{
  "n_layer": 16,
  "d_model": 128,
  "n_experts": 16,
  "experts_per_token": 2,
  "d_expert": 96,
  "d_shared_expert": 0,
  "activation": "squared_relu",
  "moe_layers": [1, 2, 3, 4, 5, 6, 7, 8, 9, 10, 11, 12, 13, 14, 15],
  "router_score": "softmax",
  "normalize_top_k": false,
  "routed_scale": 1.0,
  "balance_loss": 0.00752,
  "balance_bias": false,
  "router_z_loss": 0.0001,
  "n_groups": 8,
  "groups_per_token": 3,
  "init_std_router": 0.0148,
  "lr_router": 0.00111,
  "vocab_size": 4096,
  "norm": "rmsnorm",
  "norm_eps": 1e-05,
  "tie_embeddings": false,
  "optimizer": "adamw",
  "lr": 0.00257,
  "beta1": 0.9,
  "beta2": 0.98,
  "batch_tokens": [16384, 32768],
  "seq_len": 256,
  "train_tokens": 213300000,
  "steps": 9283,
  "dataset": "wikipedia_en"
}
Below are experts of layer 10 (counted from 0) of a mixture-of-experts language model. Rows are named up (a neuron's input weights, with its number) and show model dimensions 0-127. Each number is 128 + 24 x the weight over its row's rms, rounded and kept within 0 to 255.
Before each expert's rows: "mostly gets" lists some tokens that are sent to it at least half of the time. This comes from a sample of Wikipedia text that the model never trained on.

# expert 14
mostly gets: " −", "″N", "°N", " Coordinates:", " ft", " also=="
up12 [119 118 101 111 166 140 134  69 124 143 169 126 132 107  98 104 186 138 139 150 154 127 160 108 139 139 130 140 109 125  78 139 116 130 156 136 118 117 147 129  91 147 127 155 156 134 100  94 143 113 110 163  99  94 128 137 150 150 130 115 185  98 139 116  80 148 116 143 164 164 134 123 132  91 102 152 133 125 124  89 175 155  88 110 146  95 127 154 119 111 114 104 128 132 147 115  94 168 120  88 144 126  78 140 133 157 124 148 135 130 112 110 127 142 114 111 113 151  82 129  85  89  93 117  96 134 128 144]
up13 [112 135 154 107 113 127 144 117 101 104 113  79 173 150 170 139  84 118 143 132 124 143 166 112 110 131  92 171 148 120 101 111 148 120 144  85 126 123 169 141 103 149 153  78 165  99 115 159 148 123 148 122 127 101 116 132 118  86  83 107 119 114 131 165 106 128 146 162 156 142 123 126 124 130  93 187 117 155  99  98 156 176 158 130 120 133 125 125 109 134 138 155 129 151 158 136 102 157 134  98 137  85 156 122 112 114 108 136 108  95 142 103 136 111 163 117 100 161  90 132 163 156 132 152 133 104 107 113]

# expert 0
mostly gets: " exper", "ethod", "fess", "incip", " stud", " techn"
up0 [124 118 111 119 148  51 106  95 116 112 113 122 134 147 155 161 115 116 117 134  97 156 144 105  97 115 135  94 135 128 147 145 121 109 156 137 162 125 148 104  85 164 121 101 111 143 146 140 135 100 133 135 114  84 135 131 118 167  99 112  93 146 166 119 140 159 125 114 191  93 170 160 152 127 126 111  81 139 142 122  73 129 153 125 132 110 157 167 166 160 118 139 144 121 142 121 159 113 101 132 145 125 151 171 129 163 150 170  78 124 124  87 140 138 101 131 123 156 123 116 122 124 108 130 100 156 133 110]
up1 [131 158  81 136 104 127 127 109 138 139 203  98 117 163 150 108 109 118 143  96 143 131 126 114 121 137 124 110 118 126 115 155 175 108  94  88 127 112 133 131 185  87 119 126 191  91  93 146 159 159 130 164 152 132 121 120 102 103 119 129 139 162 120 134 160 135 125  87 151  91 139 103 162  82 149 110  99 136 113 159 119 164 148 126 162 114 149 142 111 135 119 155 144 125 148 126 165 151 109 143 160 173 143 134 117 115 114  97 118 124 154 102 108 142 124 101 114 131 141 139 180 145 126 130 112 123 133 169]

# expert 2
mostly gets: " Sant", "ić", "ã", " Jos", " Marc", " Angel"
up0 [186 116 122 115 149 161 119 120 101 115 102  82 114 150 146 132 162 166 129 115 107 149 139  88 135 144 118 134 127 141 150 113  88 150 105 110 176 119 196 121 191 178  90 112 113 101 156 141 148 124  94 154 141  92  88 120 158 110 120 106 150 137 140 115 136  81 144 137 109 148 107 110 176 149  98 123 141 119  95 121 126 114 138 111 110 153 146 132  88 171 121 130  91 100 119 130 115 125 148 124 123 119 154 139 168 113 135 146 134 162 129 149 140 132 125 149 177  88 132 123 139 113 101 117 122 150 139 140]
up1 [148 121 129 137 131 124 134 113 132 143 136  86 162 146 100 162 111 156 118 100 180 148 158 135 168 113 137 170 112 139 132  93 131 116 114 110 119 149 186 151 104 136 152 107 140 135 128 161 122 112 140 109 147 141 152 117 115 113 160 130 102 151 114  80 136 126 143 146 129 157 158 142 167 147 109 118 171 164 102 160  92 102 118  68 127 152 163 120 141 140 140 111 120 114 125 123  89 178 149 142 133 113 123  91 134  78 145 140 102 132 139 121 171 128 121 162  89 126 141 157 124 125 177 130 149  95 180 112]

# expert 6
mostly gets: " bl", " commun", " activ", " gl", "==See", " ant"
up0 [122 129 119 133 109 149 115 135 136 107 170 123 136 138 135 161 139 132  97 113 161 150 112 127 138 119 113 154 120 153 148 116 125 128 139 159  77 126 136 123 118  80  79 116  83 132 116 137 151 164  91 122 143 119 153 123 122 162 109 111 167 122 147 100 106 131 141  76 131 124  93 162 122  98 144 103 117 146 162 103 118 102 132 155 135 118 154 118 117 136 122 182 171 143 137 160 124 143 111  89 102  98 158 165 131 121 165 119 179 131 134  95  74 109 170 130 139 126 189 117 114 102 130 127  81 106 122 165]
up1 [124 163 157 145 128 133 145 127 183 136 105 111 133 142 138 144 147 132 111  90 134 142 173  90 130 132 136 165 120 144 118 122 115 117 140  98 105 164 134  93 124  59 141 152 173 127 123 104 118 135 141 157 106 154 121 131 155 134 128 178 159 115 179 136 118 158 118 134 117 160 155 125 140 125 126 170 124 133 118 182 124 148 131 134  75 117  82 102 127 138 159 141 132 120 132 178 145 128 126 166 101  96 140 127 106  85 102 134 158 151 127  99 146 122  99  67 123 124 142 145 134 117 111  98  76 142 149 130]

# expert 9
mostly gets: " Best", "!", ".\"", " \"The", "\".", " William"
up4 [110 178 123 148 152 169 111 135 128 124 153 124 135 105 106  81 105 108 127 124 134 124 117 132 114 109 139 168  97 141 110 109 123 121 129 111 130 117 164 139  96 133 153  99 183  76 159  92 154 144 137 139 147 157 114 123 148 133  96 139 144 127 115 153 122 119 100 101  88 111 173 133 168 128 112  90 133 153 131 111  95 173  98 110 122 112 138 123  90 111 128  98 122 101  93 109 141  96 130 160 133 131 182 128 178 143 150 167 143 161 185 120 173 133 125 117 123 133 143 152 109 112 114 141 101  96 153 146]
up5 [203 149 130 139 162 132 129 138 114 146 163 139 117 134 155  97 133 148 132 111  83 139 158 113  79 115 170 135 141 136 120 133 113 172  88 126 131 166  89 114  93  85 138 108 119 112  99 108 151 138 151 164 109 125 102 138 104 157 146 130 100 131 135  98 104 133 121 151 151 143 100 146 195 164 116 113 136 146 135 143 101 107 156 110 106 117 140  91 135 147  96 106 102 112 131 150 135 128  98 107 124 145 175 126 160 147 124 145 145 161 158 114 157 124 115 112 108 127 120 142  99 125 102 179 102 125 129 178]

# expert 10
mostly gets: " team", " School", " club", " League", " Team", " election"
up0 [146 130 162 107 143 145 158 134 124 139 124 119  90 150 122 153 148 107 143 154 113 158 151 149 149 129 147 155  77 114 109 107 133 129 126 142 185 112 162 148 141 140 123 165 105 159 111 137 106 143 165 131 150  92 153 157 168 133 121 128 155 138 105 131 101 140 124  87  96 112 111 136  93 122  82 131 145  98 166 160 106 162 127 131 140 108 101 108 103 193 153 154 125 157 114 126 137 146 145 132 134 102 133 106 141 119 132 156 166 141 137 146  88 137 143 179 138 155  98  77 126 125 182  94 117 108 110 103]
up1 [161 139 135 107 107 149 151 160 131 130 143 125 133 146 140 140 138 150 102  78 156 143 114 154 111 166 121 109 138 113 111 126 116 119 181 142 128  96 146  82 114 155 137 129 158 104 109 154 164 115 116 117 121  92 130 137 135 137  68 128 144  90 123 122 107 204 135 116 135 151 148 152 107 146 145 137 122 113  90 151  96 154 158 148 145 142 105 131 107 144 105 162 169 157 103 151 135 137 129  92 113 121  99 125 144 122 182 118 112 172 138 137 120  80 143 100 117 147 132  85 138  90 126 118 105 103 176 160]

# expert 12
mostly gets: "er.", "\".", "ed.", "y.", "ation.", "es."
up12 [148 136 185 114 152 115 180  99 134 124 137 132 126  96 100 124 131 122 113 131 148 152 175 116 160 139 144 117  98 153 132 102 141  83  75 138 150 130 131  77  97 136 148 142 141 113 138 138 116  81 134 150 160 117  71 155 150 148 110 129 122 137 142 153  91 143 149 123 118 131 161 122 132 136 121 106 126 129 114 107 108 119 138 115 112 123 150 144 158 139 156 101  84  76 149  90  71 119  83 120 103 100 135 183 133 104 107 171 145 141 146 119 104 100 125 162 129 132 111 140 144 100 118 149 138 147 161 149]
up13 [165 108  81 171 138 135 123 114 117 135 166 148 106 114 101  95 105 141  85 139 108 122 147 110 154  98 171 153 106 125 102 125 117 140 158 106 159 124 156 137  78 129 148 159 116 125 137 100 110 171  97  90 176 168 155 146 141 125 116 119 162 148 109 119 126 156  96 143 134 121 132 103 150 130 111  96 154  87 107 137 121 128 139 135 131 148 140 119 121 123 140  70 157 167 135 113  95 142 133 152 151 150 195 150 117 115 157 129 126  87 121 132 133 134 128  97  89 130  92 144 111 115 167 172 122 126 113 118]

# expert 8
mostly gets: " out", " served", " comp", " played", " there", " rec"
up4 [127 133 162 158 175 122 124 122 100 138 149 156 135 151  97 133 108 139 140  99 134 135 114 105 159 123 122 122  84 135 140 118 134 106 121 134 142 109 120 105  83 166 115 107 156  86 145 117 113 146 160 172 102 120 152 113  96 118  78 104 135 130 123 152 103 130  96 126 108 103 105 123  75 103 145 118 129 150 160 121 143 163 129 132 112 139 166 150 108 139 117 131 152 127 105 119  96 165  99 126 148 121 136 164 182 118  85 122 137 124 126 115 132 141 175  79 157 162  76 103 180 127 102 156 125 116 128 177]
up5 [143 158 113 126 108 134 141 170 110 139 131 136 152 125 125 133 161 168  72  83 115 135 129 138 150 124 160 124 116  83 110 144 109 124 157 121  93 124 129 118 159 126  87 153 159 140 121 126 139 129 164 107 115 123 136 156 126  98 140 115 124 109  91 132 159 140 137 130 167 165 122 160 100  95 134 100 132 123 101 133 111 136 150 181 121 131 105 154 123 117 141 118 124 190 115 113 117 118 169  77 118 109  77 110 108 144 186 146 154 128  77 125 137 104 140 112 108 120 169 109 104 104 165  97 154  98 111 158]

# expert 5
mostly gets: " en", " Mc", "-C", " Mer", " inter", "Ar"
up4 [124 147 110  91 138 133 155  95 143  88 170 106 129 131 115 168 139 107 114 108 168 199 127 134 146 142 111 138 116 113 151  83 124 123 117 113 168 125 118 109 139 119 164 115 169 108 123 148 152 113 122 153 121 127 129 142 135 107 158 105 123  74 152 174 127 130 132 150 144 104 105 155 106 148 130 160 124 107 110  86 108 122  75 190 120 154 127 109 185 112  87 141 134 109 146 124 115 111 133 126 172 155 113 102 128 109 117 178 126 148 120 125 158 118 148 148 113 120 105 105 133 155 176 112 138 134 103 123]
up5 [137 160  90 129 108 103  64 118 105 130 140 146 130  79 165 170 127 132 116 138  77 142 161 119  97 133 112 114 130 127 105 111 129 125 145 178 130 140 109 131 128 137 110 110 116 138 126 125 151 117 142 119 105 124 102 123 134 204 113 176 147  99 128 140 149 125 169 135 134  92 110 149 170  96 106 173 133 116 129 157 116 114 155 116 150 149 177 135 133  95 115 133 152 158 120 103 111 143 140 135 139 131 152 140 176 126  86 127 101 109 169 123 103 117 119 143 120 159  66  95 131 116 128  94 162 138 115 125]

# expert 3
mostly gets: " K", " Kh", " Country:", " Sa", " Nor", " Ma"
up4 [126 147 111 136 183 142 102  98 100 145 116 118 108 105  89 108 131 126  71  94 134 138  86 123  86  97  93 115 136 105 139 144  79 106 120 149 139  92 129 132 115 168 125 118  96 133 123 170 111 163  85 173 134  69 140 153 128 151 143 119 141 122  94 129 130 142 136 126  98 116 178 163 141 113 107 110 114 100 126 142 107 124 157  94 142 128 112 130 100 144 133 151 115 108 133 105 131 116 134 124 144 136 153 146 116 133 178 161 114 104 129 135 143 111 189 137  85 178 106 150 140 107 110 139 140 152 124 105]
up5 [126 158 119 136  84 146 156 119 127 122 147 168 138 112 111 162 140 136 123 104 137 109  98 138 154 117 121 198 139 101 134 115 152  92 134 122 130 150 150 110 110 154 102 153 142 118 162 115 122 142 109 157 188  45 145 119 109 128 164 106 132 143 116 100 136 122 139 116 124 106 143 158 159  92 112 159  63 124 120 145 156 156 130 106 140 133 121 174 160 172 115 112  94 134 119 109 111 143 144 112 141 143 107 167 132  90 125 123 130 105 107 112 127 138 126 124 145 141 149  85  98 135 116 104 110 150 177 107]

# expert 13
mostly gets: " they", "ations", "ings", "ts", "ities", "ics"
up12 [122 131 150 124 105  97 124 142 129 146 133 106  88 155 113 132 163 139 138 144 115 123 144 104 100 107 153 116 121 159 140 163  97 146 136 106 117 146 115 145 119 131 127 139 154 125 127 164 139 141  77 119 159  89 135 134  58 108 141 150 162 110 118 184 125 129 150 142 146  84  92 147 138 115 148  89 127 105 111 131 128 149 147 128 144 129 176 123  77 170 185 115  73 137 142  78 106 103 187 118 165 120 116 118 119 110 142 190 103 153 107 118 115 153 134 110 115 133 121 133 150 132 136 127 141 133 125 102]
up13 [181 159 116 105 130  94 116 130 138 130 116 131 172 101 115 139 102 149 119 130 123 130 114 140 139 132 125  73  94 118 155 115 139 134 139 149  82  89 142 104 104 161 155  54 125 117 108 104 142 154 117 141 117 146  93 105  95  89 116 108 103 104 135  83  97 131 102 161 149 110 127 130 116 134 139 109 136  97 121 137 101 109 129 105  67 122 126 130 163 125  98  99 142 184  97 124 132 100 161 119 139 106 118 132 141 162  86 105  94 134  96 127 145 105 160 110 130 142 117 147 140  97 127 107 125 113 157 173]

# expert 7
mostly gets: " Co", " te", " dep", " co", " exp", " mon"
up0 [139 108 108 118 126 135 138 115 135 112 137 111 122 117 128 105 199 177 128 123 121 162 113 149 180 130 128 105  70 151 128 160 131 120 154 172 141 121 121  95 135 132  66 114 154 151  52 128 174 137 136 126 147 131 119 110 107 132 172 110 151 113 130 142 108 113 128 144 114 134 123 143 141 120 125 125 158 111 196  77 113 121 123  80 114 110 135 137 122 158 157 111  96 132 146 125 115 198 145 127 163 114 145 163 124 131 103 125 145 153 132  99 138 115 140 145 134 131  95 148 122 142 115 108 130 142 144 159]
up1 [135 114 125 100 111 170 104 111 139  69  85  75 133 151 145 136 153 181  97 105 119 130 121 152 144  69 121 136 156 130 111 116 123  91 170 102 101 136 102 137 124 120  96  74 114 116 108  90 153 148  92 138 131 142 139 118 129 106 134 134 114 110 103 174 141 136 139  98 122 159 117 146 124  91 137 114 154 144 147 134  98 120 155 134 165 124  97 124 110 132 129 112 114 105  79  88 157  94 135 135  79 121  83 101 134 120 147 140 106 110 141 113 149 110 115  70 105 121 110 132 142 113 131 103 127 147 106 114]

# expert 4
mostly gets: " \"S", " (s", "°N", "|---|---|---|---|", " \"A", " (age"
up12 [116 137 150 134  97 101 155 124 113 124  90 125 135 136 160 122 189 124 128 122 134 179 100  93 106 126 129 122 128 127 132 145 178 127 125 132  87 143 137 153 145 131 177 130 132 130 121 120  93 119 128 158 129 117 132 120 105 142 118 111 114 156  99 161 146 166 127 133 131 136 118 147 126  94  97 141 149 111  90 110 123 141  93  92 119  77 151 107 164 118 106 115  91 107  75  98 107 143 131 134  63 106 140 141 148 162 154 136 132  86 126 100 152 127 106  88 111 114 151 142  91 157 142 101  70 100 141  95]
up13 [151 133 153 158 115 172 123 127 114 121 172 110 111 111 142 128 116 128 137 142  98 123 160 107 110 139 119 126 115 125 163 147 190 158 111 100  98 150 140 162 127 123 101 137 136 164  97 156 134 138 152 121 108 103 107 146 126 116 134  86 128  84 124 118 128 105 123  99 116 137 121  87 108 168 112 107 159  98  88 167  98 124 146 139 143 107 146 113 189 130 134 127 116 152 127  77 118 158 147 130 165 112 125  99 164 145 143 108 126 134 147 100 148 108 158 125 120 143 145 133 129  54 104 160  69 146 113 157]

# expert 15
mostly gets: " also", " and", " been", " has", " have", " had"
up4 [127 138 124 149 126 138 125 110 138 118 115 171 142  99 110 114 146 155 113 131 122 138 121 136 124 141 182 139  69 167 100 111 112 117 136 126 144 143 127  94 155 134 118 113 131 139 109 189 177 117 133 143 166 115 165 115 126 131 133 123 122 133 114 151  83 149 137 118 152 136 125 154 148 123 105  78 139 159 123 129  88 167 115 170 107 139 141 102 129 189  90 141 112 144  95 143 112 119 157 168 128 132 115  90 182 158 141 135 100 108 179 135 110  80 135 104 107 111 104  85 170 128 113 119 113 136 124 103]
up5 [114 124 111 159 121 146 140 158 116 100 137 132 165 111 135 150  99 107 107 146 118 175  92 152 113 107 102 152 142 137 155  84 166 123 125 160 107 106  99 124 119 105 161 106 130 127 115 127 143 123 130 175 156 103 144 108 159 148 135 108 129 165 123 164 154 155  86 148 139 132 152 104 168 111 129 111 122 147 142 114  96  83  78  73 154 117 178 125 148 146 111 137 159 143 133  87  97 109 142 141 150  83 116 199 115 131 120 134 117 134 122 125 137  95 126 118 110 134 160 134  84 127 136 126 146 105 161 104]

# expert 1
mostly gets: " for", "ated", "cted", "ted", "ized", "ired"
up12 [134 126 115 170 124 148 113 163 143 106 102 186 137 141 104 159 111 127 151 144 131 115 128 106 135  91 123 141 100  91 114 130 137 127 166 123 138 106 123  94 121  95 110  98 148 134 158 144 138 153  96 167  90 141 145 149 136  88  99 109 147 115 132 125 147 138 108 108 127 113 135 131 116 153 163 119 144 122 112 123 143 150 113 120 129  92 113 120 197 156 133  73 155  84 130 132  93 165 141  52 141 130 139 146 107 150 143 126 131  81 107 120 152 155 139 101 105 189 108 126 114 124 122 107  88 147 135 103]
up13 [ 97  90 158 152 130 131 152 108 105 161 148 119 105 121 172 108 144  91 113 130 177 144  85 132 121 141 123 147 111 130 119  90 106 140 165 128 127 104  96 120 127 131 132 154 102 129  99 126 149 125 161 183 128  75 125 101 138 112  82 121 141  89 159 131  84 127 115 104 145 136  95 140 133  88 151 112 139 110 156 132 133 135 131  99 118 125 144 107 103 155 148 177 182 165 132  92 121 142 160 140 124 140 111 145 195 143 110 101 163 112 134 126 148 108 151 133 135 150  92  94 155 132 132 162 108 121 129 139]

# expert 11
mostly gets: " new", " 2013", " 2016", " 2006", " 2014", " 2009"
up12 [115 115 118  92 143 145 160 151 190 126 118  71 132 115  89 133 163 136 128 137 105 144 150 107 115 114 125 142  89 114 101 100 107 129 147  95 179 144 119 145  98 134 132 137 124 133 108 152 137 155 155 107 112 107 116 148 158 126 142 112  97 152 123 130 142 138 125 174 175  95  89 137 136 121 126 119 141 181 139 112 126 155 119 109 158 113  91 142 162 125  86 165 146 139 135 137 122 150 196  98 128 126  97 148 124  97  90 153 121 114 135 124 161 177 128 106 122 158 119 153 145 111 112  91 113 119 109 170]
up13 [147 172 128 143 132 135 120 123  97 141 132 114 111 137 126 104 183 121 134  96 117 149 143 158 118 105 131 161 143 137 154 105 161 155 116 141 182 118 155 106 113 151 118 125 122 129 121 147 128 168 135 156 119 100 181 135 115  85 154 128 122 101 166 168 124 110 163 125 164 172 163 167 130 122 102 137  93 167 132  82 143 130 136  99 150 180 119 143 131 107 135 132  84 107 134 111 111 122 134 183 106 144 153 114 125 129  91 145 123 137 149 145 121 111 154 132 112 126 137 147 170 192 127 131 104 117 126 177]